Experts of a small language model.
Experts: 4 picks a token, a softmax router.
Below are experts of layer 9 (counted from 0) of a mixture-of-experts language model. Rows are named router (the router's row for the expert), up (a neuron's input weights, with its number) and show model dimensions 0-223. Each number is 50 + 15 x the weight over its row's rms, rounded and kept within 0 to 99.
Before each expert's rows: a language model's description of what the expert responds to. This comes from a sample of Wikipedia text that the model never trained on.

# expert 62
Second words or endings of place and landmark names, such as River, Creek, Pass, Ridge, Haute, plus had in census income sentences.
router:72 42 43 61 47 86 20 52 79 29 59 48 74 71 68 75 56 44 45 56 54 47 61 38 43 74 64 62 38 33 46 58 65 51 50 27 40 49 30 37 52 64 45 52 56 38 38 53 64 79 76 56 37 49 68 58 77 31 33 47 34 60 62 43 38 42 32 74 75 36 51 76 66 73 44 72 43 41 64 42 43 65 58 57 65 41 59 74 65 48 39 53 55 52 38 32 47 36 68 73 33 40 48 23 50 76 67 29 65 40 16 54 32 57 42 46 69 57 62 55 77 77 33 52 54 45 37 51 39 59 71 75 44 70 56 79 69 51 41 35 34 69 43 49 38 64 65 38 36 50 49 34 52 65 39 81 52 77 63 52 66 31 52 41 76 40 46 51 72 38 27 64 78 55 70 72 70 76 43 42 66 42 29 50 54 32 64 62 35 53 60 31 54 55 56 38 29 50 47 46 54 44 73 24 26 63 56 36 65 31 75 47 53 19 40 63 36 59 62 45 61 47 64 39
up1:59 49 42 73 47 61 59 49 58 55 49 48 57 53 61 45 54 80 29 54 68 74 85 50 00 34 45 49 31 50 53 84 59 51 59 58 60 32 23 43 36 68 51 52 54 57 65 35 48 49 41 63 37 45 39 69 57 59 49 43 22 55 46 55 48 44 66 50 41 20 55 24 40 64 46 55 68 77 43 59 35 51 83 49 40 43 47 83 42 54 34 37 28 38 75 32 65 59 65 46 50 74 47 48 55 45 38 24 51 38 51 36 57 56 21 42 50 49 59 67 72 20 46 68 63 53 34 35 73 42 33 40 42 61 43 54 69 49 49 62 21 50 33 33 73 44 47 59 61 69 46 39 49 26 61 33 51 28 35 59 20 56 52 21 38 55 54 72 69 61 49 23 58 50 82 38 50 61 50 49 45 32 46 68 60 47 45 70 71 31 39 56 49 50 44 51 76 57 53 73 37 10 61 77 37 65 30 71 66 56 32 78 48 63 56 52 74 50 49 59 24 22 73 54

# expert 45
Prepositions after nouns or verbs in running prose, such as in, of, during, at, from, as in War of Independence.
router:61 35 68 58 49 66 23 69 55 61 58 40 69 63 37 61 61 43 42 47 52 34 42 51 19 74 52 71 38 40 41 65 52 57 59 30 40 29 37 43 54 48 66 55 48 58 26 71 61 76 56 54 56 42 68 82 56 29 47 34 32 64 60 54 55 16 22 69 62 17 48 45 45 50 64 61 28 61 55 30 74 38 42 58 60 39 81 71 60 44 53 54 44 70 31 44 54 26 67 63 46 44 60 34 52 51 42 44 61 55 51 47 48 94 48 46 56 41 70 74 66 60 40 59 35 44 41 49 49 51 56 73 46 54 28 72 66 33 12 45 37 59 46 55 40 68 53 33 20 28 49 43 31 57 45 82 42 65 57 30 49 81 32 34 69 58 60 53 42 41 32 55 75 41 51 55 57 75 53 46 55 41 46 75 56 33 72 85 22 35 41 47 67 56 59 26 39 32 34 44 38 35 64 33 36 69 53 37 61 39 40 37 26 25 34 57 36 46 66 54 59 58 86 65
up6:75 34 45 47 55 52 55 81 54 40 83 18 78 37 46 66 47 60 27 50 52 57 54 47 44 55 45 81 24 39 45 46 46 47 63 43 52 58 58 66 74 46 43 84 43 52 68 37 55 72 49 54 57 60 61 44 38 44 49 72 65 55 74 32 51 26 67 36 29 69 49 40 35 37 20 54 63 41 48 54 82 61 43 38 31 39 44 44 69 59 46 60 61 57 72 66 48 49 30 23 34 71 50 70 66 23 44 52 57 51 42 38 51 62 53 30 44 30 73 33 60 45 30 29 54 55 34 38 57 44 33 59 47 51 45 83 41 60 37 18 35 45 52 37 58 65 45 34 38 63 36 70 64 61 58 46 53 77 62 57 57 62 40 45 60 72 47 62 75 55 45 57 55 61 49 43 41 57 24 41 53 35 34 37 66 29 61 47 31 50 74 48 35 73 64 66 46 64 40 48 46 41 52 56 62 85 35 53 66 16 54 49 54 25 00 76 46 71 43 49 15 62 75 68

# expert 13
Line breaks and single digits in table cells, especially boxing record round numbers such as TKO 6 (10), plus headers like Votes and Height.
router:78 46 60 76 66 73 28 73 63 44 54 53 70 66 30 72 50 50 59 56 46 30 58 49 23 65 56 52 40 20 60 59 68 69 73 48 31 47 39 25 43 37 59 55 52 67 29 55 71 62 47 85 54 32 62 73 69 31 50 40 43 50 51 60 53 31 31 54 60 48 57 64 49 51 50 58 30 49 80 45 49 36 26 55 63 36 75 58 62 46 58 68 58 64 47 42 44 40 74 52 46 58 57 35 36 58 71 36 61 53 38 36 49 79 36 28 53 33 47 64 66 75 33 48 45 65 37 34 48 79 67 69 51 58 45 42 60 26 39 49 52 70 57 71 29 52 54 34 61 53 54 21 21 48 45 61 34 60 76 25 76 16 44 57 65 24 85 54 51 29 23 59 83 49 72 49 56 73 61 54 73 57 37 56 59 41 62 41 45 27 43 19 44 65 72 57 40 45 50 41 38 36 55 44 29 54 66 24 34 26 70 47 41 49 33 65 36 56 65 61 66 59 64 64
up1:55 38 25 55 33 52 66 42 52 28 60 48 69 51 78 73 27 63 43 57 50 29 48 52 47 51 64 32 52 39 52 44 64 59 25 57 71 61 60 25 56 73 37 62 71 38 53 56 43 44 57 51 41 25 64 55 57 24 40 66 58 39 54 43 71 36 44 34 62 38 52 61 18 67 68 90 57 32 63 52 41 39 54 45 38 59 75 68 60 64 41 48 35 63 38 49 70 36 23 33 63 52 66 60 48 66 44 57 49 52 54 74 35 50 60 59 56 34 45 52 62 49 68 43 46 29 33 51 26 60 54 55 56 39 79 54 39 21 58 30 26 51 65 19 60 40 42 12 50 56 23 67 76 59 41 51 75 31 21 55 66 60 21 46 56 28 38 52 42 65 46 57 70 37 42 58 63 30 28 59 74 59 38 70 37 51 70 47 47 35 13 29 66 51 50 58 59 50 55 27 40 73 35 57 42 67 80 35 36 66 62 62 63 19 33 74 30 41 52 75 54 40 43 69

# expert 32
Prepositions and result verbs in sports and career text, such as at, won, reached, into, plus the colon after Position in player infoboxes.
router:73 42 53 81 38 71 23 86 51 39 63 49 78 61 53 52 22 44 57 51 51 48 39 48 33 57 60 72 51 43 61 56 47 56 47 43 26 45 27 45 46 35 80 53 60 55 37 62 48 69 56 47 53 34 81 60 42 39 61 43 59 59 71 57 59 48 30 81 63 21 78 67 44 73 36 64 57 63 73 13 60 42 36 70 67 19 63 74 47 31 63 58 59 56 36 37 54 29 71 52 36 52 52 53 38 60 43 51 41 39 45 50 16 79 53 32 52 31 46 56 80 59 40 58 47 57 41 56 32 52 59 57 47 57 41 60 61 20 40 34 32 53 43 57 37 78 50 47 61 52 51 42 50 71 45 71 48 42 58 40 55 81 44 54 67 40 49 41 52 45 27 65 74 32 31 59 58 87 63 35 59 44 32 71 75 39 75 92 43 27 45 40 64 64 74 27 32 27 56 33 56 49 56 40 41 65 49 49 49 44 50 38 34 37 42 74 34 38 51 41 47 54 82 62
up1:52 48 44 78 28 32 26 50 57 70 27 68 43 51 56 32 42 67 56 56 60 35 50 45 65 66 32 44 48 36 68 47 61 39 39 35 48 29 37 35 40 51 37 27 47 61 67 59 54 58 49 41 48 65 66 90 47 47 63 44 49 49 29 61 30 18 52 39 56 50 46 45 46 50 48 35 62 60 35 41 33 55 77 77 47 53 47 48 46 19 28 46 50 78 20 15 42 68 50 51 74 36 49 50 24 48 40 51 54 24 19 63 07 46 27 47 43 43 46 55 69 48 39 47 57 69 47 20 70 51 55 57 54 65 47 88 51 70 24 59 44 37 62 43 69 77 62 83 54 29 48 49 51 32 33 62 32 48 62 33 50 30 61 36 40 55 53 81 95 59 50 46 57 70 54 43 38 37 43 44 61 55 35 49 41 47 43 85 67 53 38 56 64 42 44 65 62 33 34 42 61 62 73 50 58 48 29 34 57 67 65 45 37 24 34 42 63 41 83 74 60 60 48 65

# expert 51
Auxiliaries has, had, have, verb stems and endings (rely, wronged, obtaining), and connectives like due, despite, after, through in narrative prose.
router:58 21 59 64 31 84 45 53 80 43 68 36 60 60 39 67 43 41 43 50 55 54 84 60 37 53 57 66 43 22 61 52 62 48 63 33 41 58 22 36 48 40 61 58 51 66 50 61 44 66 67 56 37 21 73 96 66 47 43 61 47 66 69 53 48 41 41 73 45 44 63 63 45 59 66 49 46 62 55 35 45 55 49 76 52 49 63 58 43 29 25 45 73 62 51 35 58 38 57 64 45 19 32 37 28 67 49 33 59 37 36 68 28 66 57 51 53 31 62 66 95 68 51 63 38 60 49 51 33 60 59 47 36 60 25 56 58 26 21 31 35 62 56 63 51 77 67 40 56 38 57 60 35 67 52 71 39 49 70 45 54 21 32 30 80 46 56 56 48 42 27 75 79 40 50 51 67 67 50 39 65 62 41 64 73 24 59 95 46 37 51 40 51 54 69 48 43 24 44 34 42 21 49 41 33 54 53 38 56 36 50 43 29 50 50 69 56 38 79 54 58 63 44 57
up0:46 52 44 58 39 43 50 66 42 40 63 60 35 38 27 49 28 29 75 81 36 09 61 51 50 50 53 58 78 55 23 55 65 47 49 47 59 54 84 35 62 62 42 45 61 84 35 72 75 66 47 38 58 43 52 35 40 18 53 41 26 46 29 38 50 36 54 64 27 60 80 44 65 60 66 47 39 56 77 35 42 57 56 30 50 25 76 72 47 36 30 59 88 56 20 62 27 62 28 56 15 54 57 57 47 38 51 77 43 49 32 44 59 55 29 49 60 60 46 57 33 42 59 46 29 62 48 48 52 40 55 56 41 74 69 30 57 31 30 41 29 53 28 62 55 47 64 27 52 29 31 47 41 46 37 55 34 37 49 42 43 43 60 68 64 46 59 23 40 43 49 54 95 41 52 31 32 40 43 72 57 56 21 60 71 36 61 45 67 47 41 55 67 64 52 56 20 54 68 49 60 68 65 50 48 57 34 48 47 63 53 55 47 41 53 56 52 15 27 81 63 29 49 56

# expert 35
Prepositions linking an entity to its place or group, mainly in, of, to, from, as in commune in the Gironde department.
router:67 55 79 76 41 61 37 70 68 59 53 40 81 50 38 60 56 48 50 58 54 55 57 60 23 58 51 60 30 35 31 62 34 72 64 30 42 47 32 39 59 46 65 65 52 67 28 68 65 68 57 66 53 41 67 73 46 42 52 20 46 62 54 51 61 23 31 90 56 17 52 49 35 54 55 64 39 60 62 41 45 39 35 60 66 29 77 63 63 44 47 61 50 68 54 31 49 29 76 48 52 61 55 25 42 58 64 38 66 39 39 53 49 83 52 42 60 30 92 62 59 66 34 57 57 49 44 52 43 60 64 55 38 52 33 58 55 19 30 51 42 72 43 60 49 65 53 36 23 21 43 36 42 66 57 69 57 58 74 28 49 72 25 38 69 53 63 48 63 55 28 59 61 41 58 58 67 70 41 45 50 25 59 69 58 40 82 82 32 34 43 46 81 55 57 41 29 20 32 38 52 45 76 49 46 68 50 29 58 41 57 34 31 37 26 69 51 61 56 66 66 63 63 66
up2:52 75 71 57 62 41 32 39 59 60 45 17 70 58 23 47 55 50 52 55 52 34 48 52 63 56 45 55 61 26 37 32 68 42 55 52 54 46 49 69 44 41 57 65 51 41 49 38 48 52 79 52 22 36 73 36 57 37 38 71 62 61 70 45 31 27 50 62 42 74 23 72 71 66 25 75 46 31 55 27 59 57 33 58 50 43 52 66 42 60 43 69 37 41 46 38 67 45 47 15 35 69 04 48 68 78 55 16 55 50 37 53 54 44 41 46 61 38 61 71 50 31 37 06 51 31 39 53 66 71 62 67 42 39 20 71 68 43 33 60 44 63 45 73 49 34 38 45 45 52 35 34 36 63 62 73 66 43 48 32 80 48 70 42 57 60 54 38 49 58 41 55 52 55 50 54 57 61 97 40 58 45 74 64 31 34 53 71 49 39 61 43 46 73 61 40 32 61 53 52 90 66 65 49 45 51 47 54 59 32 23 40 30 40 47 65 58 43 61 68 48 83 57 59

# expert 8
Word-final or mid-word pieces of Spanish, Portuguese or Romanian names and terms in sports text, such as Primera, Segunda, Universitatea.
router:81 37 55 74 46 59 46 80 52 49 57 41 62 55 47 51 44 56 59 50 46 38 54 85 51 67 40 65 34 30 56 64 47 77 70 27 43 44 42 40 59 37 62 46 69 57 58 67 59 39 65 54 52 32 69 59 68 51 49 55 37 56 45 73 77 41 46 57 66 36 71 35 50 57 61 50 44 65 37 48 37 45 69 56 53 23 63 56 60 25 54 56 59 81 60 42 25 18 88 53 50 39 56 56 26 69 68 32 61 26 52 72 34 39 39 47 63 33 81 71 56 79 46 57 57 51 26 55 13 67 57 67 36 41 50 50 75 37 40 48 49 57 50 41 45 46 71 45 51 45 33 52 44 61 35 68 47 86 54 30 59 24 29 28 71 47 61 50 60 46 27 66 66 31 52 61 58 64 44 31 80 48 51 76 50 43 56 45 13 37 38 23 43 53 81 38 44 30 58 45 44 30 61 55 38 50 55 38 39 45 67 37 51 19 38 88 32 44 60 77 55 48 72 60
up2:54 52 54 67 50 58 61 54 61 60 47 37 48 49 31 50 39 53 30 58 89 61 50 49 36 10 63 29 43 54 36 78 34 46 82 47 50 34 49 54 53 67 65 62 52 69 46 28 35 37 65 54 45 40 49 63 54 60 32 37 55 39 44 44 48 29 31 39 48 19 42 57 48 76 75 57 24 70 34 43 44 24 62 41 48 48 48 52 56 24 45 23 56 38 76 19 41 43 56 65 60 59 70 56 26 75 47 29 55 64 59 77 25 58 35 52 55 76 46 74 47 54 54 36 64 56 54 71 53 42 38 43 61 43 04 71 51 28 23 63 48 32 72 49 60 55 53 40 54 52 70 43 41 76 79 64 24 37 54 78 69 59 36 62 51 63 36 56 40 61 48 68 54 48 54 25 49 81 56 73 63 29 19 53 65 63 57 53 50 38 68 61 60 50 45 37 82 44 57 43 16 51 45 51 36 45 48 45 73 63 64 52 38 66 74 41 55 58 40 52 26 36 22 63

# expert 33
Line breaks ending list items or call signs (KRWN, KCHK), section heading markers, plus reporting verbs like stated, wrote, said.
router:43 35 64 57 26 85 23 70 55 46 59 36 60 66 35 54 46 49 50 60 40 46 63 55 33 44 62 62 29 48 56 52 70 67 64 49 45 41 52 54 74 49 53 38 60 55 43 64 64 74 60 76 43 39 73 74 93 08 38 44 36 70 70 75 59 16 29 58 61 33 62 77 61 59 59 65 36 71 50 35 49 57 37 76 57 52 81 58 69 43 38 55 70 55 34 45 45 41 52 45 51 49 51 35 54 62 80 24 64 34 48 48 45 78 45 40 25 44 78 65 63 53 31 44 41 41 37 64 44 61 72 61 45 59 44 58 73 36 29 28 44 70 44 72 47 55 54 25 60 38 54 44 37 67 31 75 48 56 48 47 62 52 44 22 59 54 63 45 47 60 27 62 67 41 54 46 54 70 59 39 75 53 35 58 63 50 75 53 45 41 39 23 56 53 68 39 46 09 61 35 53 41 48 38 17 59 66 33 45 34 41 54 12 60 37 64 31 53 41 47 45 69 74 63
up2:48 45 49 44 42 58 53 75 47 58 48 57 45 66 30 47 40 56 67 70 46 31 57 36 40 55 54 33 50 46 58 30 36 45 52 35 55 61 60 60 28 34 69 49 56 49 19 44 39 34 70 48 31 41 44 74 39 49 48 62 25 32 62 79 36 20 44 58 52 27 42 86 75 23 53 71 49 67 60 68 47 65 68 49 51 51 48 52 71 41 35 30 33 51 38 56 25 52 58 38 60 37 49 55 40 22 38 18 82 64 39 32 57 63 46 56 58 64 76 48 56 74 60 34 39 46 68 59 54 41 91 64 49 41 24 62 52 42 49 45 41 62 54 71 64 47 72 23 44 55 68 45 46 64 34 46 30 50 52 32 61 46 48 39 59 49 37 55 45 50 55 31 46 35 37 69 69 86 43 58 61 63 52 81 59 50 40 68 42 58 46 62 62 28 50 39 32 12 32 45 30 62 64 20 45 46 83 36 28 10 51 36 59 28 41 41 43 26 80 56 37 61 17 52

# expert 47
Nouns about a person's career in biographies, such as role, debut, politician, died, career, director, professor, footballer.
router:63 24 67 67 26 80 44 64 66 59 63 33 82 58 42 66 53 38 50 45 49 41 53 72 37 67 61 52 52 37 64 68 65 62 56 41 34 33 31 18 46 44 84 49 55 74 65 58 71 84 40 61 45 27 56 75 77 41 66 37 43 78 37 53 72 46 42 60 58 10 56 45 51 76 59 51 27 64 72 46 52 52 31 53 47 67 69 69 40 59 47 76 70 75 45 37 40 37 62 59 50 44 31 58 45 54 61 37 52 45 43 60 43 82 42 37 71 44 60 58 49 73 30 64 46 41 37 49 41 63 54 83 34 51 36 57 67 44 44 44 41 68 34 57 39 55 56 42 40 32 49 42 35 73 44 69 43 62 47 19 40 25 38 37 54 54 69 59 70 53 17 54 69 63 82 43 70 61 58 30 59 58 42 61 52 53 77 67 35 42 40 27 52 65 78 40 32 32 43 39 67 31 63 21 41 65 82 27 58 46 56 54 50 43 33 57 46 67 59 67 62 41 55 52
up1:73 30 40 50 40 45 45 27 69 52 42 51 45 99 47 55 64 55 48 50 55 64 58 57 58 62 64 74 50 60 63 64 59 56 59 62 53 40 47 75 20 60 84 45 53 56 70 52 53 66 63 62 45 48 65 36 56 25 61 61 35 91 75 35 61 39 67 43 43 56 30 65 31 63 36 41 28 38 61 40 57 39 38 54 64 31 43 50 46 39 54 75 51 47 68 14 58 35 62 21 69 00 39 58 41 53 45 62 51 41 54 46 55 83 50 75 66 52 55 49 50 59 48 40 34 40 71 47 27 17 57 52 49 41 64 65 54 50 46 34 53 65 31 50 50 77 49 73 27 59 50 43 27 51 65 32 62 47 40 63 37 57 43 26 57 56 55 25 56 36 43 65 37 60 53 66 59 55 36 44 21 41 38 69 79 52 19 52 61 62 36 55 32 47 32 33 49 36 69 68 48 44 18 58 63 65 38 46 41 62 24 55 40 82 61 66 61 38 39 68 49 29 35 52

# expert 2
Digits inside decimal map coordinates and numbers in tables, such as 41.5071°N or 2009, plus some mid-word name pieces like Mico.
router:76 43 51 59 43 57 46 89 52 70 55 46 64 67 39 76 43 18 59 57 51 42 51 77 34 60 60 66 34 11 55 55 53 77 68 17 35 28 37 35 64 54 65 52 53 51 51 60 76 48 56 76 50 50 54 64 50 34 62 27 48 49 56 55 68 43 63 62 60 52 55 46 46 69 57 57 49 55 77 14 44 49 41 65 45 47 82 58 49 44 30 65 54 79 40 26 54 33 61 68 59 38 48 49 49 47 77 45 52 54 44 76 57 57 47 43 46 45 63 64 48 60 35 38 35 42 53 25 39 66 67 61 29 62 33 55 50 27 41 44 27 77 55 60 34 60 66 47 66 51 41 38 59 50 44 65 45 67 66 33 62 45 34 35 54 54 75 67 49 59 24 47 72 27 65 54 59 69 69 23 69 43 41 53 66 33 83 65 48 41 46 00 38 84 65 34 51 28 50 38 59 25 48 53 44 75 48 35 50 39 54 29 65 38 44 74 36 30 65 47 32 57 74 60
up1:38 39 52 39 31 61 38 44 43 59 48 38 58 42 63 61 27 53 50 40 76 37 56 29 50 23 46 46 73 74 46 60 60 30 40 22 45 72 28 54 47 57 57 66 46 69 42 97 43 66 48 48 48 43 30 44 35 48 53 36 46 28 57 61 51 55 38 80 53 35 49 40 50 44 39 72 39 60 49 64 23 41 74 53 47 41 53 80 45 53 43 48 56 43 40 66 56 56 36 41 60 43 45 55 23 25 69 64 58 34 53 73 58 35 43 70 55 64 71 31 56 45 38 48 68 31 39 41 56 91 79 73 46 58 35 80 32 59 42 69 46 38 15 33 26 75 61 59 59 62 56 61 60 51 36 70 60 43 46 61 36 18 63 25 78 41 64 59 76 69 43 51 41 52 67 62 33 37 61 21 39 44 51 61 46 58 54 57 63 57 70 48 47 32 40 35 37 39 34 54 56 08 50 43 67 72 60 31 66 38 68 80 39 75 69 56 35 63 29 25 40 35 65 44

# expert 26
Modal and auxiliary verbs and infinitive to, usually after a pronoun or who, such as would, could, did not, to win.
router:55 38 68 66 40 69 27 74 66 54 69 49 74 65 31 72 26 38 45 57 36 22 57 63 17 70 45 58 42 27 62 62 54 54 71 41 43 37 31 49 64 38 56 70 59 58 31 47 46 85 42 59 44 25 70 64 58 40 50 55 50 77 56 50 42 29 20 78 41 42 49 38 37 59 67 56 42 71 64 32 43 34 37 64 71 30 76 61 50 21 48 58 59 58 63 36 69 40 60 61 51 46 49 38 54 78 40 30 60 36 33 61 30 99 41 52 60 40 45 65 62 52 33 64 26 53 44 66 39 46 66 47 47 58 33 64 60 37 27 42 38 48 24 60 40 64 60 40 31 40 63 43 50 67 43 64 35 65 50 31 64 38 42 44 60 46 70 70 55 46 24 63 66 61 50 71 63 57 70 42 75 52 45 85 52 53 63 80 28 39 40 21 61 67 66 32 33 21 41 46 52 36 51 38 31 63 47 32 38 30 56 31 51 43 52 59 44 52 64 59 37 61 64 73
up5:47 62 56 66 45 36 36 89 52 53 77 64 28 36 48 38 57 44 53 38 53 35 32 76 49 48 59 66 55 56 65 57 54 64 64 84 55 70 38 39 82 52 38 27 47 59 30 61 66 53 64 49 52 23 43 30 55 43 49 41 57 32 51 63 37 46 30 54 61 48 62 31 32 89 73 42 64 37 61 35 75 73 41 29 61 61 54 59 53 53 67 22 62 38 61 71 67 62 84 51 26 48 51 43 43 36 55 67 54 44 78 48 63 52 55 39 62 66 40 39 48 57 43 49 51 53 70 25 56 42 52 37 34 64 54 59 50 44 36 77 48 55 74 92 58 39 32 56 69 33 31 60 25 49 33 44 45 39 47 70 62 30 23 43 47 63 69 53 81 61 56 36 58 50 53 48 42 13 71 27 42 77 31 16 26 38 40 68 63 50 16 32 62 45 55 68 58 59 45 35 57 42 64 46 42 74 39 38 22 26 61 58 44 54 60 56 49 46 48 56 77 59 29 41

# expert 36
Common nouns and word-final suffixes in prose, like known, career, construction, early in "as early as", and -ation, -ment.
router:73 23 65 75 61 78 21 60 61 49 52 42 56 67 36 61 44 43 60 59 61 27 74 73 35 62 84 61 50 50 62 68 53 91 52 35 36 37 40 43 37 48 77 45 51 50 49 65 70 58 70 45 31 35 51 90 63 41 59 36 38 75 50 38 58 35 32 65 50 31 64 65 56 70 53 63 44 67 69 40 48 56 46 68 52 39 83 56 56 47 46 33 64 66 40 33 41 23 68 58 50 46 47 56 27 49 46 37 53 40 42 48 32 68 31 36 65 40 64 56 65 57 31 57 44 24 46 39 42 74 59 70 32 53 52 32 68 50 60 51 23 65 47 62 32 69 56 57 60 54 35 34 46 54 36 78 36 58 50 27 69 10 39 51 68 59 51 43 56 59 29 68 74 40 76 64 56 62 51 47 63 42 42 70 42 39 68 53 35 27 37 34 44 66 79 24 36 27 48 41 61 29 61 32 42 70 71 41 54 34 61 21 40 53 21 58 43 60 55 50 54 47 60 26
up1:72 46 71 37 39 60 67 77 59 24 63 55 58 49 37 48 46 25 54 85 66 11 24 73 57 67 37 60 43 43 82 64 71 19 71 57 31 53 38 23 76 28 47 72 52 26 42 49 41 67 60 45 64 57 61 55 51 60 43 53 55 71 44 30 46 72 56 64 36 65 68 36 45 53 59 69 45 76 45 62 38 33 33 46 31 37 21 63 21 51 45 59 61 35 48 55 69 36 66 87 63 44 08 48 67 72 48 53 60 51 65 48 47 55 74 38 69 68 58 79 54 38 54 78 44 38 65 55 42 43 45 46 74 56 74 47 53 42 42 27 45 65 20 36 23 45 49 41 55 41 91 43 31 76 54 42 68 37 44 51 39 49 44 68 43 54 48 35 38 26 49 44 77 54 47 48 33 64 49 36 63 51 47 29 53 52 48 58 58 19 50 52 55 54 41 49 53 45 47 66 48 21 37 51 45 41 42 49 40 66 68 27 34 58 32 44 50 42 49 46 37 33 22 50

# expert 41
Field labels and annotation words like Note, Label, Genre, Website, Secretary, plus line breaks and pieces starting infobox entries or headings.
router:59 52 83 62 59 55 30 79 53 40 58 37 53 37 26 55 29 49 51 72 49 31 72 70 45 47 54 62 46 36 60 47 42 77 44 42 39 40 37 35 67 19 67 62 54 44 46 70 80 64 47 80 51 49 52 63 72 49 56 32 40 50 46 48 42 19 44 62 63 34 59 48 60 52 62 56 37 67 54 37 35 46 59 56 57 44 79 80 59 37 26 65 65 85 40 37 58 53 58 66 32 46 36 39 39 41 64 43 59 28 27 52 31 63 52 41 57 52 54 69 55 60 43 63 46 40 33 55 43 66 67 58 37 42 51 43 76 35 37 45 46 63 27 87 44 56 96 49 41 25 60 68 46 68 40 83 55 53 63 38 53 46 38 26 70 55 67 65 63 51 28 76 75 47 70 50 60 79 74 40 91 43 27 59 37 44 68 69 50 32 42 30 39 61 73 48 42 18 37 39 46 39 53 36 31 75 56 35 38 31 42 33 39 35 39 63 39 53 64 41 64 45 48 66
up2:48 63 42 38 33 39 21 50 51 37 37 55 49 49 44 73 53 49 50 56 22 49 77 35 38 54 46 43 58 53 20 38 36 48 58 53 48 60 37 39 47 72 40 34 73 40 40 78 79 15 57 60 34 61 51 59 67 18 18 59 19 44 44 68 61 61 51 47 68 53 67 31 23 74 63 44 38 71 60 37 74 29 86 56 46 68 55 70 59 63 64 57 55 80 67 33 08 68 49 57 80 66 77 42 79 51 61 27 67 30 31 34 66 58 32 53 37 29 51 59 59 64 46 41 45 51 63 29 45 71 32 68 34 46 41 56 71 29 45 42 67 77 40 58 55 34 42 45 08 33 59 69 59 63 45 63 47 56 48 36 50 38 56 38 88 32 48 54 56 50 39 67 45 39 45 43 63 49 60 41 45 32 48 49 46 42 48 70 36 62 46 39 60 53 37 35 47 26 65 40 60 68 58 41 43 43 62 65 34 45 46 22 42 35 53 59 75 27 59 64 54 53 40 63

# expert 37
Past participles and infobox labels before by, as, in or a colon, such as released, written, known, Born and Died, plus on in played on clay.
router:72 45 52 60 27 71 39 79 55 35 61 37 68 56 36 65 38 29 54 62 70 57 47 59 37 56 52 63 33 23 66 65 40 59 68 40 43 27 41 28 46 46 72 53 57 71 45 46 62 76 66 67 39 38 59 68 48 43 64 48 38 65 52 31 45 38 34 49 76 34 67 48 57 79 73 40 40 57 75 33 40 56 38 61 69 48 67 72 61 33 40 62 83 64 36 40 44 37 67 43 26 49 63 66 32 61 77 52 56 51 49 42 33 86 36 39 53 26 65 73 77 61 17 60 63 40 44 49 38 67 63 56 50 58 39 56 64 33 54 53 37 55 59 72 24 55 76 47 25 52 32 31 35 52 61 69 50 61 45 14 54 20 41 48 55 26 62 52 67 47 23 66 75 33 59 30 68 58 37 48 79 63 38 75 56 33 81 60 50 48 31 34 56 70 61 37 31 45 46 30 58 25 52 27 41 60 51 36 52 56 37 46 41 56 22 44 50 47 47 62 59 76 51 59
up3:63 25 57 99 53 51 47 72 34 61 57 26 57 74 62 40 78 55 39 19 92 23 50 65 39 45 50 49 50 12 32 38 47 42 63 62 38 62 60 55 45 50 35 40 62 61 18 41 31 69 58 68 15 73 41 67 39 48 36 47 66 53 44 65 42 36 54 57 60 59 70 47 59 57 50 55 54 39 74 58 58 42 43 35 55 39 63 74 51 22 36 72 49 48 72 33 38 58 34 64 34 63 47 53 50 38 45 55 42 48 45 35 36 65 37 51 44 47 54 71 54 36 50 62 64 46 43 40 15 54 39 50 43 41 59 64 62 51 64 18 45 68 32 29 25 68 49 64 75 54 33 51 37 37 25 45 56 29 41 37 72 48 72 41 60 55 39 50 48 84 50 69 39 67 62 51 24 36 58 32 62 65 50 52 45 46 84 71 39 31 51 48 74 40 49 57 36 41 61 35 59 68 54 50 43 52 39 26 27 57 53 60 59 45 63 49 61 80 39 71 84 68 63 57

# expert 50
Inner syllables of common and technical words after a first letter or two, such as morphology, chaperone, cerebellar, casualties.
router:49 14 56 62 32 64 58 49 46 64 61 53 67 70 41 77 30 50 63 44 43 49 70 55 48 59 51 54 61 39 39 63 43 47 83 49 25 40 26 29 55 57 45 40 53 57 49 60 81 64 53 60 55 44 49 69 80 33 44 53 50 48 87 62 36 34 39 70 55 45 51 51 40 68 50 58 45 50 72 44 66 27 33 63 71 43 77 64 66 41 58 57 77 42 47 40 43 41 49 59 22 36 49 32 59 61 54 57 53 35 26 67 41 59 43 42 61 34 69 64 86 57 39 54 43 43 43 43 36 57 68 61 14 53 41 44 90 48 42 28 41 62 28 71 30 55 65 39 26 32 18 41 42 55 42 66 43 45 79 48 48 11 43 16 66 59 70 54 81 41 32 66 62 33 34 64 61 50 59 45 60 60 43 44 37 42 63 75 45 43 37 15 58 74 57 37 28 44 57 43 54 48 48 30 36 58 56 31 59 31 67 54 62 54 32 65 43 45 93 39 65 51 65 33
up0:49 38 44 43 34 63 38 46 59 27 51 59 27 42 51 61 63 32 53 65 44 19 25 53 61 65 72 48 56 40 57 60 58 59 41 71 57 43 39 34 82 50 63 35 40 62 64 43 81 70 69 40 62 41 38 55 58 46 53 46 51 75 41 72 86 44 37 66 77 58 44 65 35 65 50 31 31 57 42 62 54 33 92 47 59 14 54 37 24 39 05 72 37 60 42 28 77 59 31 47 41 24 55 34 45 41 35 50 34 58 40 21 32 64 49 38 39 47 46 50 54 51 45 66 39 54 53 62 65 53 42 52 65 45 38 58 71 33 20 52 59 53 41 66 55 49 67 66 53 46 42 67 43 57 52 63 14 55 52 41 54 39 34 43 31 43 80 52 36 52 39 33 53 47 43 72 62 45 66 49 88 38 58 50 57 59 49 66 40 51 90 33 82 42 44 39 26 43 56 71 39 54 35 32 66 46 55 20 44 39 32 27 20 44 63 54 57 47 21 36 65 67 40 57